From a checkpoint of a small mixture-of-experts model trained on Wikipedia.
Size: 13 layers, width 192, vocabulary 8192, 37M parameters.
Below are experts of layer 3 (counted from 0) of a mixture-of-experts language model. Rows are named router (the router's row for the expert), gate (a neuron's input weights, with its number), up (a neuron's input weights, with its number) and show model dimensions 0-191. Each number is 500 + 40 x the weight over its row's rms, rounded and kept within 0 to 999. Numbers have three digits each.
Before each expert's rows: a language model's description of what the expert responds to. This comes from a sample of Wikipedia text that the model never trained on.

# expert 15
What it handles: Coordinating links in running prose such as and, but, which, or, and semicolons joining clauses, e.g. war, and Defense; ecology, which.
router:509474476430452466496476516499513467549550492508548491583446531542435553456491455446527525476531532526488504484440623480486501468548463583478466499488536500485506537504466551501531481532485556513477540536550476500438522475542498493486529481408463520559503436486459466517518498513497480497491501445503504492478525521486543498544564533474485490503530492483552468507446446463534515460536511538466471540449581444457554493476487475449538493424543520470445569483556460503466526520540532534424565516584384527500441469577541536407477518475546498505514591590509566477510441478548456487
gate1:521452488487518528513430512517488513515457545527510503467509477520461475505546509532483490519531512499487471546462556495464496493457515500500516569595470511514482476458479498528442578529506513435509484482508617503470503472578528471518528495493487441434567560476487560470505549507499557522463504509522507530464435442523517535453545551563529478481491501454455507560567414533462550480488486552538516593653481615557500455541532503500470412541464494541513528514510541543454480430579567513494469491521503529479460512544537470527541483506415480495472430556543583483508543511494502523
up1:516575417472526461478495509509502476385499480481518374485462476553520422523512510519501558461507446421465510489527473494471577513476534491569527516475546549500447525445505538415473462500546513480490547463468441518523458569483527554472474495457501549522475563500526540490509448462524553448523543480554435508503487476484534457535534547544496403462550566467534546488490486471536508502578535481429515460473500436525478528480482491448521488515495489445436576470466470490530509561449500517480544450563474451545508476532459546489461522468544441441537519430472461456552574490477516539

# expert 38
What it handles: Lowercase pieces right after a word's first letter or two, as in d-ar-ics, l-ar-va, re, ret, plus pipes between table numbers.
router:434499445452477477453500497457503560533518454514474589566539541499507498484482486471463473479554458494514503539429491501495525444546462524476485499549526594496506488521412551537527514553475548456519483544469511498482486494480483444516496445477482472555547460543466504472471503462431544508516530469534524474451475555555520578459514563575467464517493479519491482479430507448477479461513532501529559520501572451495482518443467529490485552502542480473510500457582500546578509439544499486462516509518476490428477445518453587438431551442550558518465548524380544483456479492599443577
gate1:484466441441503568536487491538547492478455513504511490513413523544450489512530487437517531506529489449487477484453575495408434497530498456523522568499504390483540511500411525430559507511497510477544429525442510536492463422538512488585467547445493523469533488442486529505483534503425482607461482577495462511471538370411508512457483442427516441541511510491497456474458523476492538481513557445537483519572464538405527520504520478522524557478532488477494482458532455410542489581495514463491520444483503515484488532527476529523498476473496555510492513485500517490515544436547496483
up1:566495514551511503457518489517476524514519505527519477467580450481478516536478527517480584501489494495493558577454494524531569581475524542445455458538513452529499462481551571553513463509480472463488523533471517448504491494515478468482580498568531515518555525532437531495515455498518519530515482447528490552516502553543495461576557511538540483459509553486569529505547511445528523512417450545393473465435527470472510503566424431487481439569554495537539490536490503481434496492497482569527414539560519449480552531442537488482479490510509500461521547539507458628530413525439444540

# expert 19
What it handles: Word pieces inside names and ordinary words, e.g. Uzbek, Jessie, Morristown, Jasper, plus common verbs like could, reported, brought.
router:543434517579510478514449469465519574545490485524454504554561513543464472476494483497505523460507468502448499526463550416492532459563492518548530478579593501486530510456500593524487510525543480465556481453593482544521486472581515508511563507475524454542485509509454449463535543438580553489523486507511490555520514557569576540511520530510420395488530498516501500514485466528538521453544441512501501471539510504468560473445417513435505480470501511523487509502452450552430592474448446535539534535544467476523486530568481524524513522461474572500471544575498548480485464418477485468
gate1:406456537494453540449461499514469514452465542516521508441497529466487519507498458542611502535474520557470546566467487506526537547486533502466494504549469482527497457562460559452552423489550577527541499483453466457477485469432466469470552439521510514511559526462434495378457475442521487575513512524528461501571541486483557528513456550535459554563449524445466522457473463501505491506567461554540508509476504412442495582483533459512510422496473519510549470507494501513466554561441543506542520530509493580470464509441512430506492562536471524465508579507474505485558458509460472485
up1:506470568524488550392459520471497552480473546565525475493499498414489507529510459521503442489521534510492538585462447538472478551564501451492403499590457516465487445549526458428543429466506478530524487514481497551451483586434539478527522523506489511529515491536460562490489452439496486563432538582539439505490545509508491489542469501590505439524496503537438528522468491445544471448519456544452457515497453442478535517541552531496435442517485511468522527527524525559474526559486494488506485531508453575524521531366482448508520480500473528521466551485486489507497473536441488412

# expert 1
What it handles: Word pieces with an r-cluster at a word's start or middle, often in names, such as r, Gr, Pr, Tr, esc, and leading digits of years.
router:452473525526524519450485471487546485492444473560475489501489578428446522498555498421531493447572502476516521496464571497477505549616487533504455465486474495489521411485505527450570523543514481464475550566556455494496513457505490522489496473515517492498500505556372504423499509468448435526532526497554528508592568459481541503508503542500486451421550459515469471537500520421509505462524510485505540493493582461461513516443456519467512503402495530507461581453565484483529520521450472533528506531554510500469449514488586557466503469464568499481481533568530598466528466477558462530
gate2:460529468509442523555573529516531485508554483476502586532518459442457532517486468505431528483495440511491551498544514458506546469538538456540534525546493507453491554484569510538488467536536496485446372444455471435470457515494556409497584467526572505503550562582469542440530467500511498461522444510525480561512530557467487437487460538454500451538428480501490487495497548549537521433538463491513472520565524512476482445585553500492460496517442492491498526512456536468493571500544459499515458516478520546521533396512491500475454588439493497552493479491446456544532528463540415506
up2:511553467496422531586601499561528451492512496529536571524446450447437466490472480534454574489487415507468541510507453472503489522525555484583573544535497477448523495486565493529473460474483451492431384414422431421479508530504560501470565494531503487474515554519486492469467495556466554494489528496527496496484505454419525469551474496493545467521456523501482451506537541532529542414482454501525497548499479515454464501594589545510475489484483504520482448499480499507443513514485462536499442503451539527514520468458457510500499566446522480504433423463429482513488552503528458462

# expert 17
What it handles: Dollar signs and math markup, no/No answers, modal words would and could, and odd mid-word pieces in tables, such as Brun-sw-ick.
router:523471489541510503523463524507477467578558476476511503566494536521510554547511458524449497470484490504543565541463500428515457527520478562447473463513496514530493492524520583495534524605460484548501515487527461471512401539538554526531522531494504476481499482438519519444490525423482488491524474538527466550556566480528530491584481561434492525414544504440485559454505516544604522467516473476486510540505532462472556509449435480494490471465576394528424499497554447461445437516576510492491543493532431528548517531541494478438440493462490494567498549563588532504562481513498455485
gate1:464437596562503497523491551459491506479491530518511558520500571494534538429471449542529452533442489568423514516504579596512484517521560495494531470551470414524491521535513476468500546522539568465558501475534555540517526462583555501516521489515489455547516458493531451431433546517525487528470547432456503560483546513536527484533534471502492412409506569478545475509458502482534466466488549500573523431525466512459498493535484542487481463422550522470516549480524517554486498470521511499455513490534534560418510528485528450535555500454447530410540455453519523491485521454504413454
up1:502490463542472482552492485488515485502557482525539488434517495497478562477487455579569482526523499456475570533520447487481572436405519475502551502543448428480499586525479543545485453525540488509449532493496457501471482506541484405514484467523518510555576477475500352543485460497464513570521497489520491528581605571505444484472560479510496468478471507498500560498412521487494529426460473499472471465489488563519421508467473531471454520502535493527486508463513524531507488437573510529486531494546505410508539461388508486508533522505511545529589489515480514494482586439479525478

# expert 20
What it handles: Word pieces following short openings like sp, bre or pl, such as bre-ast, sp-ont-aneous, sp-are, sp-ots, plus phrases like one of the.
router:486554540475519503484483579470565548542529547471503414501459563442489487479470556516476463436546559466487568498510521499534502479546532554529455461553545525509473509523489554513492450494532467471500459511537491512453498515604510456554517479434463470482483478543454443445534488497497485530466474518464509507504511569471540554481450637497478503452508475503531501491485443535585468481457506466511530611503547498550510537422461535502432481434520467569493529482547503487517584580564523499540577511565445464481503443473510513500428555421551541496543492482461554530474506525531498493
gate0:517482521521551539504527519538489395498503553552509553418436467458540557496452521446496492512449430452555529509469485451479501505546526509497483475525507587519530507465533553422475481490528505612454514582506525558547437559533551541511521534587539442525504510504491553563530593529571504526459549483541452519415421479546540527492508477504561524504559455487475531455526496446516455483588482514513540503455516485517477529499535437485550561527495488486472482524517470482522515534485585449503477507512474519528513508558507430560518477468555467477429438497504576505512524555484542540
up0:526518493536464540523496506466528515520540487500496490523505553504516507496426530532531497452554510440509547524476436452431523502468514564519466491500442528533522505442443516512514447477514489525453496546446456505526521551557505425516435415516542442548507463504497471423491534469506517476493511420478508464450460536558559513510571538576449572522578500509443562541464522477466466581529514514532519411437517505505452491519566542486551633558434443513451510466543474510505463482490531476559458450410469506493436492475498469525449527478582518524552482525559530510515531522502563554

# expert 22
What it handles: Accented letters and non-Latin byte pieces in foreign names and scripts, such as ā, ó, í, ø, plus Thai and Greek bytes.
router:508455565492465565386500469553503534541465563514484567535451479526493523517503499498499507488535520455560603546507512507452522457554463523522508449500533516478496442538517503509456473557507467500549530511558535442472499496523548462493499452464570559484496442522470478424454523413493487496462532511518519526515509490445471476539536570478392564457482447493565519481484442529515487521522464476541597519520531517500530514467476566477495504452492446536590576444491402437506517455536489455487535456559489499517415503506557544453469544479519504447506482500499543496539482448609465515
gate1:462540516522559420459509512485547464501509489475579445523486507444490526493499494469499543517492550567435532520477509503533476518495456477515484490497502446434442444475503481523542575511476573408461463524517439463535523508577464437530445466505545514516483527448531380494481533495553554453578527480517570561484539462507550508480496559488477514516514465503528456477592507489497467470514530487532477479484583484514469501502449553507418445409514515541448473487556503493492487476521456559510522449607487564490509456509481566545487479471498467504561499542512527486387508551401468500
up1:591526510558460469496510448397428561533488546459427489440450466456477411536530538511494523521455463514516524546532481466485500464480509551479475398494433502467567532500520506523412470513455426595560470479461505501533569544484474529495486506541475477492486408493475505531453508429461429532511494507474483426521558534489437480489504416468439540478518434461426478484497529495422545564543502484523457523535470510577510475484556498500510522524474477470555509507451487536508531504468483532539456556470481541493510525458477411445539559505531474494484488461523483455558467530558505507

# expert 12
What it handles: Short pieces like er, al, el and word starts like pro, ro, des, such as de-er, boil-er, vess-el, coast-al.
router:470419517522507497503512548503578510451485513496571458547523534568520558499510563503510491535550447530463490481518512512481475516574508486496453540506537483471515493517485534477495528545530506516524450475542529549565454521476490486493505529496504515598540484510468516495560529460537594519466552471549606499461534512549457488506518507526502437446554507487532517559413496473543543395479472480536498565526534407544577541434426544560446553446506486532508554440542493508545546559509504491505519484566407468467511462547478570502511472502591468497474567500444535517536490476503420479
gate1:574444486532400486546542502486570522495475520472477553552513494415464479488451466464553515468517484469529416464483440514548553505465458439479569552509475491543472399403507538497493495473499555481450511529617492446457549495469577525526427505517473508498468531526477459452482461512502467458512518523449524531482490397524565545482428515525517505497486540503541538476600477536484509496583432476541461541510511489487427517515501478505499461464460463439509533538497517544505538488538458510544532530478503555524491495495511475472497555474486540543485539508645511532456460533476505478
up1:492513502534580452495522510445501559461501469525496469500462531475501518551499542491492474476431544502432517487513542506531481437532535508485505500457427483512537537520468468581513496565555534513524422496553585506557490528503499518485513510475497524576504502459446490591569554520538504524510471501484436499529527526530513515515586497470516453552487464443480457476436539504456530479367551507505535462525511564484589438485396504540485583518482533560543514576526456472474520479443476479471464546582485479523498496475433501548435471505444500457459515454491460489572593469470446508

# expert 16
What it handles: Single consonants and clusters inside words and names, such as Chamber-l-ain, Champ-l-ain, app-rop-riately, Ric-c-i, plus pl, Pl and table separator rows.
router:442516503501473585456420541524465415576490548471543513522469572464516500487485506479564444478537469462564529499469565558476525524544516541512466448530467436517500435453433500486523540472514499506546488544568485530427454504511577422558512471536537502510480456528474465503475484433516428492493477514484502528493558448440515425484485538483460541498482522543520495517501528459530546540576473514487503521531621507452505477468494475554521494396543480507491527507538489493507612477539573522548499515539452529550473466576518563463508510525503514457563613508513530554510486522498522514
gate0:497525498478561544511489550541436526569480550481464579511324490483508441531499506483496484544533511476564499489475465466455503497581553571566504404539511438480482532464469504492456541489542439516468523472512490517583486486503474509512522507483499471464537423466481486499532523454515496575500479491498426445467501515484457529434495493418541489474524617572462455508464500501527457524554422524517544501477512541477516522538500434517441584460466518404500487498497457488466519459509554528491514555514494474527537533566530438545501544464509576479480518501553505500497461508550521546
up0:536545551562579413511492577591496457545545471545511502471459403502493497518539505454543466488469541489459532477469494524479521540500485501548572483591474536487478498436523471505498477483423541491550500465533546528524615536532535497500454491561446493500437446434474548452514473525497553501482460417471520524555478527458525519541513462478480523540484541573538474479456450513491549482415537527467500454541524535508491449479488560513554531532466534511508562488528488487492470468511575531392486459504593579506506522500515527520520516556503515502510468512481494586507514483443480399

# expert 34
What it handles: Suffixes and second halves of split words, such as ended, ions, acy, ribution, plus nouns and verbs like way, return, release, Championship.
router:436426481478521586451489534505529514553509530473468585515450503482516486507505506482517483480574445456591481505478607483464458443522432526474473500555575524425485520548517535519501561533492511496463482511526577552473477487555521495491558555539562532507528472511457450503443508495451514479470522483513576419483521470458499541402487610520383469461582487526458505479478442543502485458523469507491509523552542450427550541480501558422504452501565443544440495441525449539478510511511484554454503489507501478513494512502465526486497478488469512507474526574547525526505531497557446521
gate2:545564482532521450488541409497565493542530514523542464484478461478486538504517534427559466514537519467520478500519509555525500454504475483524517503567527497575443469504482546518570548469479504524550503487475500487499523440554456422535435492548501497500521459557494485471490446504465482517455457442441582571445457523480469531539458502553514444481469443532576520526504450483518474479499493461521523441487484487439562481567477545493481429429481445466497564488505436527428485531536453481510499524499511560512398502514531473494524506411612517432505420490467487529438436432563543458
up2:474446543500501414508475542526480450482521527489540460472422496566467499502470494523438529499526553528446520525511446522438497506519493464470495449503454564441505489514522470501465507500481509508398545449494516432532563465507572482515477498436425526461500468464487487571508583505544571546549426536547467434518536552533510541480484551445515509464425510451472500520498560496459590554510555564464465542470513524554445555486500552506512545539487517473548497433512572542509535506538517525510557443517482393502603508465505516484524530510435509517571468530550530480474500546437486454

# expert 0
What it handles: Word-final pieces forming abstract or technical nouns, such as exerc-ise, investig-ations, -ology, -ization, inters-ect, often after c or con.
router:503551461428523590400511474501503512546457573463495511539515574471464470546537483436528461496552460586510480488419607443469536520547486488514433485530498456526532513508513555524499484520444497459540496532519547485511427464495531466571577494488546495474572510503418437530456583470555505494491509521522461433430535465454556489491521514521498504500550500452552486495502463496524553440534497521539470507497538421458579509489511481582496465481581489509458511439474462519460491517474548460541552534469472498461509501607466467522498525507508513576489553475535507448515437500475478457
gate1:470487471472450581456534527489419551522463519471492516525512523474491534559474510550577527486484533497423522433485506403409495488564570465482520546459498488504505493491482554517470493508514436450468552510566514456495466471431500491495429508424485497471475484501462514538536418452505478526468571513530447500484447493543488521519520424534518513538468503484464494516539490476462434472494474456524473487500482502589439507532471502476460456462560577572504532448492466496500526526467452530465515643513607583543507530480480506493536567485498577528522491489589446490532507551522499545
up1:508577538523470483566484486498496481473545471492481421456574483501456492498497578551474500472489558480530488574485422515519498514433470477520510485507520451521502516510505446525552527540574471505484456523422499500501550525557524493514496440461545514557442461623533493438488461514531556510552466473564445528489512545506502518540532550482538478533466555457464533487516519444457476477513477541502490470416506441515466540508461470414472446486513541538563574508531576496585497426536549510545456451490444418499518521485583522463498503505486434494539517534464535440529485612446484514

# expert 32
What it handles: Word-initial stems right after the, a, of or and, such as design, inter, football, fac-ulty, pred-ecessor, min-imize.
router:443432430469469501425435514484518488465534567471488455581516532474533498514513439484523501506542507512474614526417482530472446514563533536500450470515497533483425492478443520502602582533493459572522502556534522543437446531468562460459434464476512530549503492556431435490482572463501556462491497475535424488470499508497539497472503535493459493512494463459522465477462522464554487467552512494525493457416537454518514563469504482511529436472524499486521535390509490523542472498553497490493553466576472546501514498563575559417531500472511561533525520529465541476529502554472515462
gate1:521483424453498521565471522558471515499528537479515541555517534459487526534446489462475393470512527530470552522521460504485454517488460534519528466503523473501459528479551526452488492470510507440576521406513482456488441521499557530405524544463531481488519485584513462476453515532517402484527427485498484501597530532509543542476529434490510511469490487494495507569518466579525508526587443442521497474497518442542475489438529488513476473475486441474500486382479499489575481541419549506471524517564487426435516456570451566566480502504543469487561549420466533535473485511535524526
up1:448452555462492438449533510408508481524507491466588476448463502493489428541545542520500581461466557445534464471442460494479484400487500475501474432541477488523532488517405426547460504530451459477419552536502452523514539474513430530581500472519493575456506529469537490512519508443553598569458527518542500528475495474455506514521491526488547524518465520552461470468505547473484477534394592516492518501518462507458492488569468492565506513486457559505511505566543478472456467523493431495523440468500506514555475463473493517465471526448408477494472440497436469465482502461472479439

# expert 36
What it handles: Common first names and surname pieces, such as John, William, Robert, Gil-ber-to, McC-ann, Bald-win, in biographies and rosters.
router:471527453526511562505506526546533474496490473497479576539506503503516526520454562520571440451576479492504537508466565477499500451525455542587489527517491494409457426492494506522575560594457520482547469527599455481541493521479576466512464464506516460487482464504459443548529487472482486453465544566542556466499517482484494539502514545438463503511572447477481497516456508515485480473503440501487539558488555473498482529463504516538560514519502519543452562418504455498477534470496462524527604578576465508504496514570494526452474545466515508565515581490558622524483485517518417448
gate2:524539475359428417510491467489539512562502444439520440500471507499478534540430479444558498585478475551448491448463524436435534541538498488478550487560439454505552503459492516509556548447449504532477542489490545448498490498600488457551509587449462523463485499476553505518477537497452552505469470456547479455450412501491481498497479553461537473467562492537542412440463486483473519502509492526476426494516501477423521548559554479534488546490587540488456501529523547513473457512463532447506486476436469505551519483500555499508543509491460508427459522542442516493480436503513520487
up2:455501509503500553512561484470418465567543539476506476526484487517564561479556491554452474457506453465528498558512538532574457509435495509499429457421590533490433458508457467442436465514540518511474461508533546452482444438453479510492546527563524525535536503521479516574499543484459482527421527480454508512467527500484447468450520508504443556435522546498506530457509473525490520507511434491440507487458528514475574511553453474519564405472507516522558484529501516433537467566464514584491443570481496507454571506521531458464433441535579511575555511498492508504507475535449431541

# expert 25
What it handles: Place-name words such as South, North, Lake, County, Mount, and middle pieces of names, such as Jo-ach-im, Can-ter-bury.
router:444534486501485464458464573479493465523484532456430554562474571499549509485527537511526501531535506477561477445472555454507472425602464527541512472484509523465506502443447499538516574592492482508532468494622473472528512506582500533468506509491506470531480543489412489499518472463538522548502465477532521462537540471501577529446507464516456479455511502504530558515470485451544533479532453457522524521510593509430517514488536521519499516456545444553462533472519482429520531461483557450411548493576424490575464473565501538483505462493501577494455520550497536492486486490516372535
gate1:497509420509543568482468400557546540447552555479454450436512509501427486593522499505507435500470586476463488529469482505453544487562532501540560534551509468456471459471505523466484451479525445489555483522490525529500499520574523482569449498448564512487456450542493495536482468524465421517418415429485501473542474426538451542442485515469481514548497455518552469500491505437452488460493562503501474419485526540451525509513457481521529450532518451484439528452526528456513537514444506551513519618498490444567542536457506449445480544523509484479499513479561484553515548540492534480
up1:485418439568514567513508498520498478503499479459484481584483466474461489489574502521518471537522494483462513553511486418538500496554565522452500503567494482508449527537478487447561456448506383520579526469550523444556533482490528465509462464503477449502582527546498488482550464522416467565427462519465524459555517538493470542560472556424443536453473446502546509555501467515492486518546538504571552455455438476499380513474510464458499511441468470482520573517421531517494509537486431545505515547520486467496503462534471506499493494447564485456519496491507554561468543460507586529

# expert 28
What it handles: Digits inside years after a leading 1, such as 1-8-30, plus word-internal pieces like B-ure-au in Census Bureau and U-g-anda.
router:494528479537565555448509525440520541564485495513483516560489513486511501454511514543526443485476467534558530498448583486420434527649479535507486444592509491488503508454527564499519463555441452515477472501530521444547446475529455523482544464472568462585503504549492445449555452483480488587477455459485421492544475517508474526458588475481486495443486521463516517542426509491523525452540506536541521461504529474432525519472463508476433507504498457491506484464570415459402491516494479513514531548561470510465534512438438561509496494484480541496474548502485478511516514456552406484
gate1:541466519445592556524499530500519512547518538527506466462558501488440513509504433578495472474515534514515480570404493496459496555454526505491496536537503528554499505501504571501526439469455534543495493491488397501502507504496469475464586468569465497530498530441461527474433513449467458478525536412482499519462549502490491474501516533553543559559497570520469544551532572447573444403479538499517472481490518504486495602399513535480525469482491401471524489523550425532507473532548555557444500532516536453545513568548495522524470543492411491494485542465497464546484522469497505433
up1:408490501482500581456546491491535575432529486448485475485536546523487560456517533473485532479467432487577518548508524497509503464518506467497478516564531450494475468453516454500438503496581550557510517494491481489487479530583471500539546493471569510476492529483469497501499557509502494493490480562559528517454483506571484515414457470393453540412493546493496449458459479505462597493521400552528446442499471513480566470567444431483493575501496555551556514483556502497489497452455431476534478481495474489512447424490492477458580481548560479459545504556564484468490481553446523512

# expert 39
What it handles: Nouns or name starts after the, his or 's, such as club, album, son, term, player, plus fragments like Durrell, corvette.
router:485454494470484469455502463521572481495573550512444535539473578462594527514518435473610507439470451552554530552510564490466471406520475532500451490549498490523511510503438569452545535515474504524543450548597513512556462506522513446551522477503480456563488448502456450530505521418487538501538478531470566503539506545498535507465516483451482435437524451479486496515475545467559528488473477513527589555524520423506534491513471463515506541455484535539437535477533509513442545548513483496453524500513461480492424522534531524434454541492470581542470493454459548491550396499462505469
gate2:516490535400512484456544428488543505538614513497478578561513509489507487439507467468502517503483524514463446561542483485533390506499518493516425564501554470440462453477488473516468533477535549504502492451550477516468518533465507502582467477489482513507481555537552440464457433553491465480533461467461501467503486489468443614589482547455450478502560512527512484491526503522479482488571472470491578456423517419471519504519516523532470515474509457508532463485482491452474505436445475529521560557503443497438454489477494535528415480503554453500404531497574483526498483499529483394
up2:432501488579434475469471491478457536491411431458425455516571521478468455499566471510499526523493520493513538463431486528521520610531435497516543460529546515496527458524479531482545475498466457456512515539375458557478567521437484518479504566503511496499527523438474512501529510442585540461536562482556487518476522509500542437443499512523570463455453456507524532483552489535525529447478520497549504516477478593542519498490533488464464403546482505448498493537493540518597491528515549561528488457482573418512560524496519475480494474499508503513542520534428524478494540540540495604

# expert 11
What it handles: Mid-word pieces with h, k, z, m or b inside non-English names, e.g. Uttarakhand, Ishihara, Ramazanov, Kuala Lumpur.
router:504417530531512539496431452490485470487487540524453598637486561451507498484497500468536490510471482505551513511518530494506520414527474485521498523489445455539467483524497547515459497608510486501549499572560458493504478484547505450499457475495546479563440524499461464504526523470546491488442545530540458522577543446548476554446467505466422507451509513483507529523446605540552538499546481516542545525543549454529482491466427515490542542429501442580528577485537467481514557470541528499513539458522431526455401479543541497460476558529492473524473504510581524484487506452548453478
gate1:515487477508491484563471510520482531563438515515470517487533459480564498525507481521601542501464474511534542528524509488549499433469499505508425520513520516533499443449508523513485508481444434520499483450551518421545529516505486548373507503567566525503495462502490503430503562516447525503515489519461623550526541604499483495440650569458397489501528475561495476463507447437491470486447492482452531539547509460473503509455479549426513468542525437490433523465450471516478501500487470490480495543477512533472442552460478558543495463476532461492482539517533442521466527486535500415
up1:519473479481517522498571498531459431493458489446545566517507521464473509512450485501466525584496545601452448500484525501443493506471463518461533526511455469438495450507492455523565490474471485546464556437478453508443495486531510492516519542508459544502483460511495437535473485469581474507471441528491494484460523362532509476511446441540553456477480421560539567528532497486539544512481473486483480521443499544592502476469529518526512461500509505555519450509548512556506510474525499540399466501525542602546592502568545417435540445459487473457532460421523514532530559495451466512